config.yaml
d_model: 128
router_score: "softmax"
optimizer: "adamw"
warmup_steps: 298
z_loss: 1e-05
Below are experts of layer 3 (counted from 0) of a mixture-of-experts language model. Rows are named router (the router's row for the expert), gate (a neuron's input weights, with its number), up (a neuron's input weights, with its number) and show model dimensions 0-127. Each number is 128 + 32 x the weight over its row's rms, rounded and kept within 0 to 255. Numbers have three digits each.
After each expert's rows: a language model's description of what the expert responds to. This comes from a sample of Wikipedia text that the model never trained on.

# expert 43
router:138134106174159172106135096188143143203133186098147156109072152086099135128145135108129112106129182156150129160076157149115112132113123104116134109134173103097066142099166116153126123191122125141107110161091127086146159114188138080152161117111141128120185160144102148132072140163100109184161162133094043110147035155086170099173134123165137154148185118124133083131064158105171097111166
gate4:147174116114132131143199117136147089108125135067194142124037142095089125108156134145127159103090126094134168135165127097148120113133115095068121135152104122085140111211123128088135086110078127108094090125129100141144180132109170142116152096168117115158098077110113101136185096115171173156131100154158137086146116154121053152167128184131098136084164109206144074176166130209152120128145
up4:065090082119126100120118130105163165151122136148100118099132096131125124156095122064140126145055079053103100144140147133138144107162148178091072115156121115124099128165155163089128157163101162133053174071143092094060056107179123187132115110054085195110120157120133128145094116061166122121097099116108081089112149134110138078097148112144200115093139131152114144151127143121097107123105
gate5:153126123164115121065145123118125158062127178111090191138089168135092145109140155136151026135137187151100084145143103095115097074078101141128135154134089183118137091141158176118145131121049122126084083151086177116169128121143070090147087101090101102159112129149094128149150146078073139164120121118115111094081152030129143084145138127095169143117133146135153118068134098157123114120166
up5:144210151116188154122146116127105105128136106132114149133111144111151156146160148106156137103152107174171156217161122078118135162161161092096138151120201124129093097130150124158101116116104128103136134149121189125124144119189144105114117129114136096125127114163127149142174124164142108185198179146105100154168120115192109086120225067134123193144060156138142205112183180125150135088126
gate6:101135136134065175085154101126168043102161167090112143132110176141064089177175135121144152104088167152079118174151104165161144123058099148125115216115138147085144131143142099108114132150134143140124087207120135154137153142074097142120108118164194131135177165125155116137198146126109142130149140182161140127118096105160064173127180173104095127118110118140097131073107176128129170107125
up6:112151152135075090168152140127020118141097140145191129068153141118079107055130169134089103153172126170139150083091068141142175106119156151136079144132092162173152147102113165173053100127124095118179159115132144153100118149164153112103098130139114133186164088168140132112134111124168114126155131175098142126097151147121089021151150085121160120095123140109125151097162100157151133170160
Description: Second pieces at, it, per inside words after a first letter, such as mathematics, mitigating, theatre, Statistics.

# expert 39
router:091170165113105089124127121112110083149123114095070104115102103160167116146117178156079156173138126057132167130105126098122189127120079113116134170115136081119120084140078169099162106153101154111074142099142094107150107148072120170099132104187114141156124171158077171107146089134159164085140158106211107067158134092138112137125149077044133173080104098088122133101181128107089144087146
gate3:176064139076123127138099124112165148116155112162112138108110142110165146134143149131101137120146099080131111216135097091134164133077135095167162205092141179089116081137121159129149109142079095144079116128137065155132140169102157081120094147146136109096130131055143111102091108158133188113172139066130208083146175068155126144178141136088134144090136101152171094131162144091096184173119
up3:146124124126083115211166079080129088142152116147153146123056122135097173117153068146131116128153123129110127126060118168133154105100127143154146107132120129172147144163178138134129147112079132059130173105075129126071142133146137084095110248125042104107071127084125113149094195063150156141149117081149119095117132168182141156161125164143151103141145147145173128089133123149128141105100
gate4:192101076086164121158122104153115130109207173195167116171117162143118131134191113144097144145148094198083176100052159163163124112127124169161151084154113098151174154097154064130149166129100145117159088180144107108120141107105056175152161072182124085148111129144131133113125103148112120073116154172164136163118153118122128121177119165127099116092140142129158136093196104142177148117137
up4:089106088108176119086132087116130138200145117178170136056167122101164124140070123149085101102185092115108106107116144144098133120127171104151117149158090125054117074173119105122206156198163069120149123097106128195100194165162151095114147112188104134099141133111134143142082164100122187120124103104179128194154120076140101068092157168136120147126100160118128152128117117145123119114126
gate5:156053154090153131146097072125172182127144146133136088116097108069172062125080106154108090154134131125101142167155106126082222103148120068117148141117091153100130155149124145138154116125161120120106146118184156142145132130108043117090100153188101153136087164099054153145102114125104154104140145105150201120094105125072108092136125069146155132132131119144091162057142121106180164172128
up5:152129123137123131089126146152061096096113122122146151136159123199090168155139226077140149119113126136128122126083159142136062157163139172136095104149155121101121120134124105097138125130109130145128105152102103106112125170151179120155143113089187109130139120190211088151165104180149117126139139137095042174145157095124141115138114162114086132104155098126213130174136210106072072065145
Description: Paragraph breaks after sentence ends, section heading markers like ==History==, and opening quotes or parentheses starting a phrase.

# expert 53
router:096081088116159091160122118110090165160127101105143084110110101102090128125116097150135126129103078159136044129084072147134071177111079128070204084188135140105143160114105142122140104152175066083115123108073104133070073147161126126118143122142073121081119059135149124082122095159150122160135152089066120097145154146131134154148079154123111120091089120070123089150091114101167115066130
gate3:183176100135161157104099112157145129131134156102165127176108146149159178149155147186135108107135167142087146156150095101143144149115086096154113208150057152119144167146128089095150151148090169122107112164138133131092168196163125122075100188104132128101054079147142141152126147142150137082093107102179136066048129090134108171161098079118179146167127132108140130100067090073103157138103
up3:195154099069148110170085094157107125176113118093140064098115087111114138125114146137171141099115174113086118140189112111134135087140104133135097130095131057200143113147122102116102117137089071116115152094150114077094173153123134106111093146115176096097101167182175098148100155159152154152127132087101104066072145129145145166158057153083106114166139136079106137149141063088105090131057
gate4:157077178134172104115112122139135093121171123107099174138144100132198061169139153097173091074152123138124153101067081115147116112090189121117150153127154142081106149120151100150097124156122115147046144103121151123142077175137112175127113072128168104138117064121129098117103121093136086133121159157090132110127137070127114193157073110167101114149093195139080127102070111093129044086139
up4:124139200143109089136126147096143138114088109108122158107101190155133077136122128123130127114147169092137127163083099157138132133113167104075153100194194140059142140143110102061091061130145123128080118134095097167075125181133142125063165104086108128153075090091107163140123086134101107170060123142141177104137183149125089179137113102129109129168095150113082102082088146060121165099168
gate5:113169143142198122129062042109145120094180125140110126152055135116159114104178166109064131087132142067110147153118096056126118097116160074140139090128142157147125100143145159126148138106118122129091120127072130114148115133117125152140170158070148159160149037128149147124093160062108145153162112122122194096094144138134111135100143108067146112101163119074098076142089167139182191122149
up5:111102083128079087114159120107139096170123101102080165126110157120097109123113074087134124160191094180122111113153155208167135157119124157103098151062096098085084142171160103107132072136163164133171111126153117148162146107094157088124143140176093166089123113078087149182160098116171149095066141124167103134186072154124152138153148126157108131142105135156099210054165125169125100125106
Description: First pieces of words after a space, often p, b, par, cont, in taxonomy lists and species names like paradisaea, Phylum.

# expert 49
router:106098108136144163127116140078089092120153082087075127164089134106152110150156134123096196165114122131162107181136181124114112072167087184179094126181149057102101137129124131170098172166149114140125105151124126105149168148106075095163106089110129116114158065159104081112086108159124122174080133087094127136115134096115192111149085179090150119126190103153113156129180083132185077104074
gate2:182101137109166157167076137142126127101161094138187136157099139133118089169126132128151146097118177145157134182106097076104117103156154122116139159136221071147107167198157120165103120152124134159171123094130080103136136169079117074116178113112186148163181088163142114194130101107113117133133194117092147169135173112075118100134153070148129088140155096148064146061123079133146158128140
up2:149043125138113115133158132145157138149098126187138160151083147093114188113115073087115134141105136112122096115128171190136115163142135111104145144154130145105114175151133133122164086137147114136155135145106143131087032121117200169109130154193101169126097132110090140135177112081141163142128157147136130192104113058107133090169189117180089140109134168196138090150080075104127196175092
gate3:065190149130134193084137118138122142146146209108109157124111173141144112146172126113154113084083095094137122135105121164139162089091161104111109114160128116039126107150159094134094087123159133131090116137136099137145175125087094091124218149181063109101082078173097104114098149100107143124079168089155084090124107103162080132136194078146164190118113121135075101103106142104135137123127
up3:146095121154114125112091117108094151145123079124143102076101108132131131144124120111103122136065117144138067136116121120118110151099148090165133143209116135120096059112107121152177206173126153150108130093099159112037092125135157124154137186087162125118143139099109139089121160183083147081111108114147203213150110116087162120149092100090068156108091150129147138112109165025111120120087
gate4:064064160125104128061116149102118058117132150101102198084086054148103107142118139098115040119171190105130120146113149125147145110087119122127124182156123150070173156091152139136161072123130121142133126105137150118133104117146109105093138129127100181122099114069136154104088179109090141123059063143105092101109187129125111158155114143124178100128114101163135103102113074178081131066117
up4:112112156148131129064067099134144089138178157105144223106094096160148090175128194192183089140089091104129073102144099161136120097114143140105146133173119181095148162127174132121097091121126111068041166128170145113193134103140105127117150118117138143119133124103126167152127131095144152129108044116165130138141122149098115167139121160107131113103116093212097125074116120189103124089092
Description: Single consonant pieces m, p, g inside words or as units, such as throughput, aspect, dismissal, 200 million, cm.

# expert 35
router:137129115129098130140081107085179148104131113077150162167117135101093068087161131116107146082118124110079103138163089144255211147131098149137108212157118177109082105166131110119140144159124104123108069120153136116141158142117107129112117111211135112095160111120132116122145117136066134115140119100175114105135105104152141222120038131127112174118131142117139087143157148131152138079115
gate1:147137145081133106132121153199114121103109155127165107142080086134144095137067098127092127086123197086128135150162130117116132115110130126182125119159099106127117123095108118204124177027109102153077161104117155146140107174084062113143150124121117122138137131138148167133179158141119110153183157120196143147113164174074149187125096092087087100182164104147175165095110117087055085153122
up1:171146131105141156164191088126042074100130145142109106144060167115134178129106119124055143091187176098102140140174123134131137123148142114140136129159147130091153094121150170164112116160067104116151144151132126138095159129117069120133192122090163115106134135141095135104124130134122157145116132153109147140166144131205139242059124143136102109126172206126079106139133156080075071124135
gate2:102080150117163168059189161103126101099145172137087142091111112163121122116114129157159085122147098130147164191080183122063124132073191098097110091121122126163153150087117054084133144075140147137107070151100111138169113174178081106100181139098103166105132082145118123172133088128117165124121098127131140141164115167079080107157143128091160128120071136098105121158121094212132084152121
up2:050180147149102143084215165084151167055141134150152170153035132150143148139155097183087121156170145100132175128172144124081122172104150111122128099154141115116123079102141134157102134105095090130150148150115085148106110182081156103148102171196137110116110143124115132075168139156141130141155181153120160159137089103142119062096088163154148096140167102099154148062146136172132100144111
gate3:122153141127138139129098114098190130124099122131161173132145131132148112178101178142136130229088210102170098138130113158140119183081133129134166119132148117119108096130139164122118126087139149122144046105162009124123129103131141149101154108176191137133098108133103145118141178150159231137104096123135120149123143104079108083117086181222119130105126126159130166138129158123162147135155
up3:162142141141121094131122120078169111121113132098126174147137125129122129147087139133125119170119174126160116137117105109132139149105095111113142118141129156091076108103146129139098100118173178101155040123182044126167153125102144167144149147141217137152172121147114139109154188253112175117101080067061107114134134134087135073137076164212138129087123147132137155125131168135159180114140
Description: A bare space token after commas, colons, pipes or headings, usually preceding a year or number in tables and infoboxes.

# expert 21
router:120173113205191113134138153156117132121115110059125113112121184107085167165193127046164146149146125153135161101095097145131153183124139152099109136155134112128103115114090106141080167115154092140133144119097099126103131143144137109144101114129123169096118095168067192109171120085096047107139153074148142155108106176114114082250092137131130128116173152134151118122112081089171171128140
gate0:125168164132104144139122152158168075103124187121100129124106153099111053098158161126131066041169204103184143187165135074158174121131161127153124140127125106110180142113099145164113158067133153142186145088101139091186148136192177114091117110081136125115111086154119143161180131133164112103145129072176128116160224106158096115139085102124104119151121111112131123133130123111082109130136
up0:097106084152102172150184138112145135107070139109140112116131095068157091140170048117104135098095132154118151155116106072145134120169126144135085144128097107107172170182130168194103097102123132127160164119150083121129115079121147151071116106130111126063062083161147130114147173173179100133111163166170119142127146135129128111163153097025086162124184065125132142174156151159112079096109
gate1:172133129124165190141084124113153144105178156128170186167117134124122103126148137115115065160125115070078115145150120103169152125146131163079131129092091198121112163130105156092119136177106134156102138057159137151167100215170121144129151160092102198155167105088085123170158110144136136129121065116137121160129156108179119103093110172062167132125059114180132113207135139075120124121110
up1:139146158146171134126111111110148107067135165112136165205107023124127118117111091117138054160129129095136127184096160119141175164130134159104087152078124149133117148185106160130144151165148137110155156174118075135147149139140129113133078157148108139111094099096120160112152136170153075182128062118191168168128166121138118128136102122042158107107146098117187141158187157118137203121185
gate2:090166122136189152055077175136170086100125108110140232156134109154136126164178135108177071084183125100136157174131139096130145132116176137130130155113156127119101128140067133106132116097130127095114107094157156077115118029197104151164123078210122137108109117130142130145105137103120133157142100099157102151109117148166114146168098177115128113151117123124123140117054085180061128135141
up2:077124126134123098088186136121130091134111184120111122104131081162116088141078112109165173094102086127124088064175051176164155138138143077117116170176052125135132071147192129108130072129118114129103171143138160096073115056176071080090128122182146135135133160111158125122093156136122124114179102130135150113103126077096154107116146141156156141147142133169143130198102195117096174110118
Description: Single-letter pieces h and r inside words (reshuffle, arbitration, Mariah), the pronoun he after a comma or when, and text near Thai or Indic script.

# expert 55
router:078116088159121111115063129196179124110116136105154119128154106124159114088135141135144096061126106172033128091099124135103184125136091209096115144106146184115181124100113117099146163173171139128073097113086130145093147148155167169163128092167118090168134178138085113117112154143130103129071078090099091102076112130177171113124125131124114089097102183181071137122160097151161109148138
gate0:137125155177076131100107145042139133090084155106087104116116169183138140131162165135105118187123106123163200149122101101138145130100106159183160137132161164092113123113158048070100119081117148092153154197170162142148141114133113160143105090049121147140140081155097099112107108152082179136100166121132141153149163123099121156149126080200174122086133152155118151160149153145114191177161
up0:099088082124142111161156148119100131094093096127127130123100121122172092084137156097144121046177142162115081091123106136106116111150136152151169112138086138173132097148124174115159087138084059142122165112113087119108203128125189141121109115105144140105095163112167233046130130182105143149124138119125054153152135067177124139123109117129091148137123200127052137164138154143154076147126
gate1:181154157110130192136173070121129069096137123143167141155119109161087102089139136154129152101178177136102174120122162122121139074125104103153131181083089147132145165211152094127075080078120143155113081075164157097183095112122137147147131090118176094148125144087145120106069144134090137070113169151155125114116095150158133171090120069148124121183117125072110111122077094177095113191138
up1:112126103130148180094179148091116082117146119143141148158094083163091125124120191172172168100159147123121107127070193147131195077121087119159118138093108160058179150119150104100159123089116142177184092120109153133148051106092120137114201126175119119160122108111086145127170111130104054082131100080153086118082067165158127155170113103085104115110108123136123089143076118162138117140150
gate2:169163086078156121160095096158123102143158136109067106047157137156117102132133088128144183139195166161098125162114131123093130093075140112139145131125167119073134092138178116139137100161136113098119132158148138182098094161182112153136162175094116075140071089155165145071102102153171177136098113113117080140199129121207183107144128196145092123109083154108127102149129147132166101086166
up2:143084169127094200085138185109087135133113086179157187135138140159136140149129169115160112130122098078133173152160133097158110079109121136161022112094113115123162136100119115153132112097065135161145129061105144058133081127065156081153193144154091113072171162099121135142121149100087096116124155181166176099086164099109106113095130136191142148140115092099148128137087160136105119136145
Description: Word-start pieces like th, h, f, sh, ch, fl, ev after articles or conjunctions, such as those, thrown, flow.

# expert 26
router:072103102136147084129154097124106153107101089133106123118152180181170194145159118146160106111208087147110082081077117169111132144184088138178130091094086078154132127174109136136111086084135124130135119141158132193188130113207122145174109158125160102109085141110134188175139171142159135145159175133110127129127184136136133140053112081113192097169109130140172127127108102129086093143090
gate5:145102137140160124148141115104111114108142108085083139109092168134162074080092163158135069087138118105107137120104122074145124163149154111166130158110152151103102127104119110032159140093090118150104096140102068152148137174077145164135158075109105167148154157094113117130168141147152161128073048089187174078158145159197142142114057191155113129114144113117123047144134135095154070141130
up5:165071081158142100140149138091166133183140105155102134122131134160127092143065135129122113129134145108152079115133120156130182150167118067108110110148142111090082138149121114099193168122123138068128097168111133136148126175132114146081074151128165186142157137155102123181198095161168099101111108118138228173156109113141079131150164129154119106145171115047167086174112133114213101168103
gate6:069165200140142119123126170164147125077134103152178106134137185099140122089192161156088085174127119125127162148148182100142156148142086123125062164131138088062150200147108144124094128109092200116123096199152143121204083166117112124113114147133188132132110137179117098156136105157132110125094069149136174108138118121134137089125115168128164162143153076149139086145168156165121138172191
up6:108110175134222113115114122126103122073141092121152154189089185165104126145137136143080054132140113080186120145124108146116137166116116136145215134105157107133051119123163153141143134113119147145167094093098122175135086108146131115105101138116144107097173182106146127117154158041116123172123124116111201159079100073114104073141132092193140075110120134134086114082120155144153176154126
gate7:116112163088111107163109081106166116103202125063105130102146140138149131154144056110129164120127112144087107140136144151157161153160068142105169183133130127120134066119165073110166087210115100168117039150109138150115176088112101094128132085104134146099089075105171162098130098150083176132132151169159169124116096138106160192139128132083149108136136112095116075147100106164183158067124
up7:175160113101169126143122119063144159154099159173136064181129128061167102092188163177100094125108150164157109153103032128138156082144135153183100094148112125095118186106116089109106095158133067167152124125172141129134039133111102127123083130157107109118177118182108083152150138086122098140111136152084106153141131118157120106093158137162103146136104097129140127098150142089159147213171
Description: Continuations after de (death, desert, degree), plus short words like out, off, him, new, and plus signs in tables.

# expert 42
router:235086179150187089174161128153112106038136128137126151115121086101179137095135120139135140135221160080142122126075117065121147153138128121147104115053128138162109107113130101125106192096130097116132124136064122122174160161145155069126164143156146100187121122080163129085133121079092088155154104150134123157090142119130089096097145134075143118162077117100141147126155138165120103087130
gate7:112172045127147159131149133102122085087103110123120098201124147129158136118148127166164182129158087152116205153150123094159114152129123127075100182141202153082085142156121140120176095130140121154146122123173119093094154172141141112075103088147109121133065106218126125123120082128144113134152096112060110076126083115183148177133076136100152142093177169119158082101120083152113137141179
up7:168192114131151125151145168103106082106120071123140102183139141159182149128174087139121191150148099148120141160099110099115131169149133113113098171140208159098069171133098099144102084126137109110145131105164118099183096134127170105141168057087120138148057113187147147099103093116104090111165129101067087063086097154146135138115130122107116144128170110103165057069087109151143103141179
gate8:129101111125127141140103091097131097058100169122100118181059150110101088117147102122095136115108106098172173157149145137128130102100152101170114080128110143147159142100088105093159093178084083212193061157114128185136131107029106109123126117129139096141118086133146139115100096124152150151139093096191099109120093108099178122108175065153090143152074169131120122201119165128139177113103
up8:136093135165115122147143139145163075096100151130068085141129125202070139094150084184058161173105128152137134101102146166138115123195108085155082082159155140120117154100088095145088101124137103125117125176158104096164108168076107073138064059102128123119153122108131149124233076067086129105133154097091141123128124133109133114098111171071098082153096118129139113182132150132156135100136
gate9:151090106099160118168144139118189140141139154072163144108120128114153166106157114046143152135130081092127084155121126099148136177188162178141180114138099085122222095129081162144109178117143132071136115108078099104142191220137150113074123144139124151124132130154100077135126163149145128113093154136116126148156159088207107115073150102132132159144128074135096147140148095077197121115122
up9:140210123118104137089185197183124107178142105170151114055075175087150143159173082139174118107145184108136126106138078061140118090109148106147110105145140140119126160107141069087126102094088096100097118129113149148094114084129152158133106086180143142128125105185140104162120169143186090120164157054171090181120103133124113111151139092138149140140138139101141104072144119173129167097067
Description: Final pieces of words, especially -y, -ary, -ony, -ly, -aw, as in bound-ary, barony, twenty, Laidl-aw, and the name John.

# expert 16
router:092170140106110096091072155140129118184083078158129147163153101138131106119096133088147160140107113106156106092109159154121188126108109111214195087177129120082170122124128156139193096163169113120147077158124171124112099098067126153143111097142107130110122183145148163078102149119142118064158105177128112155087182143148198089150157068154147176167185088128162146108164135137127118079131
gate1:127126180095126116078088110130133138116139121150104052033126141119138074159132178120131111114170133123113157115145134139153115118129176148113133103158101159113144101115115130080190174101131151049115141119113142111152184129129145150142133131114131147153077116109139166115130088168148061109109088109137102230135070033078150136106131140100096092150138172170187128131062193142145148135155
up1:159101158117166151013077139112119139110125099152144075074110103106141144097125139113089138129173244112113138122180165156126153115154162136119132120134120148119146179196094152051172170083158121112157142094081147137158121111166101132144108127135146179151151135167132150153079138174140099139127149150163130162186129079040148094109162119147164099150158160163137114144099124125113165125140
gate2:133129137138078112158103146154067055122124135095181145129064127126099139060125089115108137158126154105182145129140128126158161133154180128151107102124136177153093206068166116128139174135117171105151115183089123118148201131072098111205144139159138121152109153114100163127049128181117126161122097122096142166151060078097141090102141122145171085139185154150145106136106075127105115158167
up2:207103110119144114101167117129137151114124129144209105077147100126128123135161111122137147132141112148152139128098068108110114097117131203059129165113091071203188101071109076109116128108159084098149142090127138061109107147166149156107127118104111105113141116132122055099195130116125173112133119149144127136084137108135146155200124137092080166090162118095128108192213165117159090102106
gate3:059103109154171133139168105127142120112159119156097153130119095177063155180141118097153134109145067113145118161152158108178086169094125117121054164106119130175119112099070133111136088141175132109116152125097123054125197151119145116052131130110153140146138106099204118176128161173145140120076087158131161105100152112112140144163087128070097130127147142077155146239113151125155147131164
up3:113142146152134139209121118100107080139126087115101171167091149163144058092130139130095175149080149172134141121143151139107122181094162134089107126151115093148142100130111142117095116133110115097125111103119151144160186166105154091107141077115176162075184111137128141164103168079168159100115056184141093092132102164115136120139135120061132117171176123113132066147086126213217143112181
Description: Opening parentheses, en dashes and slashes in lists and tables, especially dashes in life-span years, as in (1950–2005), 6–4, Apps / (Gls).

# expert 15
router:122123096121116090140101122174138131163140126176188151120071170127127167165138118166145190119122167118156087141143115103116074118151108111142126138129097145175146145114066157139113133090107091066141142085150070099088114155124176172072110136082146169088142125118091112145155157107172123172154103193146127106171181108126066104115143151234152143083070194175143132091161136107127118134085
gate2:137115163088124097136158114127174117122111102093112135146109088127145130139134142119094118073161196238100190155107091082155147091100141137096118132125131134097103111076159183091132149153184160108180116123167158155151153127116114101079168094130175146151170076142160136091122137113089163070132055130060156116103105106105179147104140096144165048149112148114116098103148175127085144159172
up2:132205151131148109156191146185144138157170101142183091148155127083118099143152181125179111146152135171128158148147105094176139134054114084151169149099077115146091148144105149132109116098161123069183152091159100120127152188150093128090154096134138124147128099087171150095149134094115128077085100136113156063114140087099132111098132184132104121128123046178114111122116188126120125178050
gate3:108084110116137178115133118149106145078087205139142104153082095068156151149134142101090128165130144087125121126111131081139117079106111137153085151148147139103181096161087102136148136105113118134135112128150102159156114179183103114074108114144159071119150115156080105177143167135089182124144173120183227113123146087191158119145134112116091190154095218166103129071136090118108087139098
up3:117124111111100104138052172122128098117124057120116139130149102137091130047112120158137144118121114131058097102092159169113114154127101156098154170106163140157114121114197095173090105182112167202108136148122092128172141077132201117234142125126128123133151139108132135113123118143148130166071070121106086144095158095158144146049126129104155087121101081073101138140146098169131175163134
gate4:091149104063161157142140114162083102182154153185121180140116184110141120183148126167156049109171133113128129155080163103130122116191125129167106176100094086109133152120171106071069135149163166121159116187126072144075142125126059126135155124108098118124103072152095139102143151115136107056066100119105174078166086124118155158130090113142132119141180127138149095131139181165153089119149
up4:115129128146091146137127172104107093091112143152123144127140097190107120133058144131106143072099113167130115138158104164128154184107170091125184177154120199125107126123121129109126155104140126209092157185105166142131125106179130059114119099161106145126146098153063144138129173075145116123098117115156136039145127161107128105120113095138217136050142053098113192084149151116130158152149
Description: Capitalized words inside institution and place names, such as New York, United States, Major League, University, and Title in table headers.

# expert 51
router:100112135135146129136086101140149080079140109098121135130131151164079112134108170106097149129157100130077158157142168121169178114140127101082149153109148184140128134146136130106139093115082148188113000203167089122187111219147137089133116077139147098158088144098149082157103164108095173154118107092170136112171092123197135151161123097087111113174127165152146133121156101118122118164138
gate0:118140096090211061154163113099077083090111175137171150127143105069151101104142124154082100104138131085119102150132139126150099111146188110194130054157159140143095075132130120112100113143049113128118121133073096165143122054188137138132151116145125110083117127106184164155053142071145134123112140085135139101111099146162134122124117064124110078143071085101148156082157101137145099110155
up0:133052079121121150163085124112111080092109183132123129151145082081079068148113174165138138081119141080161086184142167132118128107146168100150139135130195149140086109081156159107086125172109095147125150140112104124125124092112153132148186156160095137087148127129219201134062139101172122097128095115193152040111123116083132125116141102123108118125110063143139189118142096113124113140138
gate1:136120135109130119178097089134106129166125117126145112038125132117121122101099119115081183149135120102127163189103142124116157162040110142135133130107137143112129089127114107160044104151179122113118144148080142099105099155109156105153228096136113107088101142110081097000112167124128125082122108159162107074109074129121172104137144113127177131111089141094136152139118142142173199110119
up1:200123148131110138172159190142117187162105132150157087090136142122140145137124141108137202167097102121067137118146136155111150136025129146118161133105120144120088148094121153133123106107094131067146113107113117123140097112150171130126233103150094112121133116101103055080126129116175177107134082147145109113096131115133094123090156144151096140124011116157143102125102140113201188145104
gate2:123164155132088105110212111101111098145136157141120119115109096128081134123103133082116149138167111096104104070146149138152088132149142114176105140137127114103166088194149128105143155127081189120156077103122143124123124115103077139100029133143154136137156136078017103109103140125125158175110147080171165203080126076109082154127175133106113161153103146139119166150101145181087077086111
up2:114142099053138148130159129150123172121145212115150132132091115146149129098158139172095086127163140128096141115108105136108124127150120096101081088096124108167144123153176159128145193109134126125060205109131144126187125126165173128121152129173153156143160141166119107129078076124167096112192142111123092172146113062134079119137124085055121119106040134128201089045147095141159142124134
Description: Prepositions such as to, of, in, with, by, on, after following verbs or nouns, e.g. reference to, moving to, endorsed in.

# expert 48
router:068097114188127096077079148204129100159101148082160119073081104076123125106101061092164121139087170108135091189100142152110104109169130124101132109097081085184140127104130161167142157160173071106136153123094112068112120118139137162103143082160150153118150111126152149053110149099158125132175166192134152155157133078144120103112125068152102080135099171115118137174153127110152125138183
gate1:153134130128155142108107083117173169153103188087156125136096136114120163115158119149124124115118129194116169136111108101135113048122106089157117122166124131072129098154113089114138181137120128138087125147142129152129115150135157060147132084161139129094057101093130093141174142163081152047139143134161113173090141164135117214217108070142036133149083118155115171098056105136119148119113
up1:091115169104128108087158103132133146121103127178101121149090109107129133111096043188136122099108127149183138116073105121138134143140154166046132152090123057095084154170124108081210122091167093164186121187159101102106132127110141198065156129169120174099135110098116139126121123052103137107099114137117138116159110115100132142058115126142093181145132103076152139148109081134189108152113
gate2:118150160154201134113123162103167112120157149120077140142088106120139150124123088128088122129167154085122117121162159101166130107188078151124147139145113074165178097142153070103147154145118129174123122114166174092229133153197116156083109158150119160113106005159119145175153111110123099160148119106071156127128099193140093126127136144078102162109127114122082174146148068124137092106121
up2:112199140143114124149146210101158144139149071140086120109141154126147139126142082157128144136162158130139180078114108096104166129125081132082115071185165061162125099138199106117116098167125117081142131103172151119178116177175128132102166165147167099112147101191190156124173176144131109116152120131097132109169088137171133104127141107111130152112157135127127143063088099109053131199065
gate3:176124100110167139129077125118178051085141084170104149110106180121138140109142111165122126129155115121116090205153157191132174082109097080170111104104131168078125137153114130116121119181056115151149100129151155170196100137098155111128124134145169103129080115098134123128194160136153180158120091101158048162120134159151149170123084136132136110147140162140176137067155063145199140109133
up3:145124120123163094142155134154092134095146002206144118126091136080109137063120114192139141078137181105134120126137148133107144107091090139185144095141131146057135093152067134165124192106122099147133146108087148193162128138084147179098170145182133124112130075082135117115183144081152166148178122152175138140147155079126109099128084121136161136119083134129124169122115084109169103122143
Description: Second pieces after an opening letter, such as th in Al-though, other, ull, ight, plus words like German, English, many, some, several, All.

# expert 6
router:145112130082169113094125049170149129124140115139132138173173127143099118157143112134118127116078120136044081121106125147200110085105088083134072138084121153156176172073160086086115157174117138111087138156155133122134162111177115148140067082147133138167098139179116111144105133134095168215093099118135122078194137165145113116180064165101120102137113161155138117152083134112088102157182
gate2:081079150135136062166202113182166146168186089167135109138099134134159144165144099152171152099127107108132107141146151112145114076179096139181124158164132140147133153177133118135140087180166070138174173172140124167132092121100128154110103209141101126074086110136185140124122135103105135143141123210155164079106150146151160120071134121135144147161136050148082127109123146136160154121053
up2:164150119120175185092084152125087144128165180064055152088150116139092101105086041150168096120127165099093127105095114137157167171171129155115148120136086097095146142126117123118116121151128163116124118076150139129136082151133106113103180092106175119132128090182065060140166118113138085119131151136102087166106149143083064147125149139137219076153147190131138112105139097104133145099187
gate3:108078156106115095161128167099231161129173080171135132123206110142176093176121166117133087107113100123147093101193088151110136168152170132170161137163115117149116122099098122124126105127117111132159185091095066136130154112140162112133120111172059119137089135124141206202133129113088134175154135124153079177064146104101180123148105161118081112127119097150123128129138112111101124180066
up3:118074075097121102070128145123118135125098142145141146111135122101094143175110149122124064118146103145241080117159135138069130134087115110152140135146139154143109121100111115091090069129178089105182220136042152130083138106150182105130149161205071091132107115070131150174175146084146095118137105127093107147112144096085121140133136112133136105105151083183129185108171150111124115125144
gate4:115193151117155105113117134098132158121143089097126108143145138154114116150126096057076083136095122150104125118156131152144190062191082131137100178109110132160101090123186041152093140125098132149188101103181133122176079135148122104112101140117140107146103135160072091146133088148093106132081075081097182157091080184198113142132185141170127131119126119169157123078119128164120133192148
up4:126084161111118178120101137092147146122123137125185160142151128118134124130068136186077063144175134114129140166158078147158158134141090104087097180120153159164165114126119102114173222157194150140141110086110089113158184150134151118071099076148103093159104139068115066169140124205089049100131132114179128162115112131132090118140162141137130137149171112132127097127079090150098167133168
Description: Main verbs and auxiliaries right after a subject, mostly was, is, are, had, as in "It was", "(born 1972) is", plus some verb-stem pieces like includ, irect.